config.yaml
moe_layers: [3, 4, 5, 6, 7, 8, 9, 10]
router_score: "sigmoid"
normalize_top_k: true
routed_scale: 1.0
balance_bias: true
router_cosine_scale: 14.0
norm: "rmsnorm"
norm_eps: 1e-05
optimizer: "adam_hyperball"
beta1: 0.9
steps: 6196
dataset: "wikipedia_en"
Below are experts of layer 4 (counted from 0) of a mixture-of-experts language model. Rows are named router (the router's row for the expert) and show model dimensions 0-55. Each number is 128 + 32 x the weight over its row's rms, rounded and kept within 0 to 255. Numbers have three digits each.
After each expert's rows: "comes before" lists some tokens at least twice as common just after its tokens as in all text. This comes from a sample of Wikipedia text that the model never trained on. Tokens count by the router's weight.

# expert 29
router:171105107115139105117148124118152135156166119152120136118128140125136164144097114151078196147076143173089135168126123146088104147106093183077105118132160199129164107181
comes before: "|", "==", " The", "-", "===", " the"

# expert 51
router:101129130093117111131129179120115131100156122117131174128119155150146117160138006130151171098100087149081188181139170148122162157110090124091150151129161150121161135137
comes before: "|", "-", "=", " to", " ·", "|---|---|---|---|---|---|\n"

# expert 28
router:126098152132104053146125140084110116114163118052088159165084124174190088115150100160102193090135111130126106112078118147156131132138116173068089092072166080133172154133
comes before: " |", "0", ".", "%", ";", " |\n"

# expert 11
router:099116126134120155161098137139091069138169116137142186162174132150109100138110071117082195161092083144099130134106140113122167167160100143111187087120140162115092121140
comes before: ",", " (", "\n", " =\n\n", "\n\n", ".\n\n"

# expert 34
router:117142105108152089092115135081110113129174124109150154098103116094127096075142029117080185085078104152079073174138099153115178147113115171126112179128162135162189070155
comes before: ",", ".", "\n", " (", " of", ".\n\n"

# expert 50
router:166135139127089133116085095093084154109145080081159153148143124181149144055126067107057198160073128138073152103169162097092107146084121145107153108094094106188130087136
comes before: "19", "20", "18", " was", "10", "1"

# expert 24
router:114123110107082148165153138128109119156113134096161168168121163127098089059123090218120167135061119126051190085114158156119166133137137137117076113086135175125061137120
comes before: ":", " |", "==\n", " also", "–", " was"

# expert 44
router:160119111117164104183142128133173138134120120139170165162108070139082120149165063098085150123108093070084187164123119069110174116092158163091096125146158091171166106122
comes before: "20", "19", "18", "1", "2", "3"

# expert 53
router:153107101150160090160086120112136058123113103137119164149079146123118132099088117130129206152075082158074121141115102152120133125084124122168097087171171118109088125122
comes before: " ", " —", " \"", " W", " L", " B"

# expert 43
router:078195071125072152107112116112096125114122057047103178170081093144069076040136078182104152194067130179119171161120162116116153138116118123142104090124150160148120118100
comes before: " the", "0", " a", "1", "2", "3"

# expert 56
router:101118163111117104165161189088154092137152064112171151100121131103147095079115069173081195147057128089106213149149079085155129112083102123104086109084120097124112098097
comes before: "20", "19", "18", "1", "2", "3"

# expert 47
router:214150127125133111151092142134063148122163096112101205176084153110138122104169046124103201154101083089124098163112118103090128126086173139107082131129144113158123051162
comes before: "|", "–", " |", ",", ")\n", "0"

# expert 13
router:143166136148087086148134151110134153083102124144108129134096059120158148097146048173119177114089100164105138162068101087141137092177122159133113174162143097118097113139
comes before: " and", " the", " he", " which", " but", " it"

# expert 31
router:086135095103087089152136144130113116103112125133168151177064128150150102103137095130117216108090164159091154156164173156164128121103106118069122163111148130134130132121
comes before: " |", "–", " |\n", "i", "ah", "h"

# expert 62
router:108154082107135110139095097159108149092116053141164146180158116167116130090108077126140187125123158144092131140157161144095105141081133213091127126142105108111118158079
comes before: " the", " a", " his", " its", " \"", " this"

# expert 36
router:147160095108100104111097152127111125167092143084168151190122126082130087104208043110082191074095149192149127128145062111128121130066112184105102144156168153150153076144
comes before: "-", " ", "|", " been", " W", " MPC"

# expert 26
router:145144104152075067154111108162076082135216117125140108095117114108157131104126051084146157148081112089049124083116179127113142094123150120124101102080120164109176086129
comes before: "-", "==", "–", "The", "===", ")\n"

# expert 3
router:153072104127113065137116113171114126117133086135180169133113146136116164127127111142116175106038158142122135131134171175124122105144124079149096088149151138117166104131
comes before: "==", " The", ":", "The", "===", "-"

# expert 37
router:107137116173095174151139123112061101088140079088155177111062127078109121106121111174068175146119149199037144056171154149121110079144118229093122129130127146114113119168
comes before: " and", "|", ",", " of", " in", " to"

# expert 33
router:155092114073041104156090094191044112124146124116162156172149148106094082070067048148120193141048108163121133158093149138084156123115105179095130125061117136168161124129
comes before: ",", " |", ".", "\n", ";", " States"

# expert 60
router:070150058128143154140139129128097147099148071123147136151108173128107134059101057121072166091114094145081143155175165121153097111092134169082099096128151132140106100093
comes before: " ", " |", "0", "1", "2", "3"

# expert 55
router:155134105166121129123159113098148118124119108152121138153117150088122098119144072173112217103125114158112176058108161142101192138074198148075089104108184087105115103121
comes before: " the", " be", " a", " his", " have", " her"

# expert 10
router:097098104100104072152118153162141113108165115078154150151130068150119083098113104150110170148053124114070164133108146148129178129117147143077076136132185111148156183116
comes before: " |", "0", "%", " |\n", "5", "7"

# expert 23
router:114179137091138077092111103099047115155186049129113148166100140110157126125102081141123167124103122192068101161111119152174095101108127137091111133105131115163156156139
comes before: ",", ".", ".\n\n", " and", "\n", " in"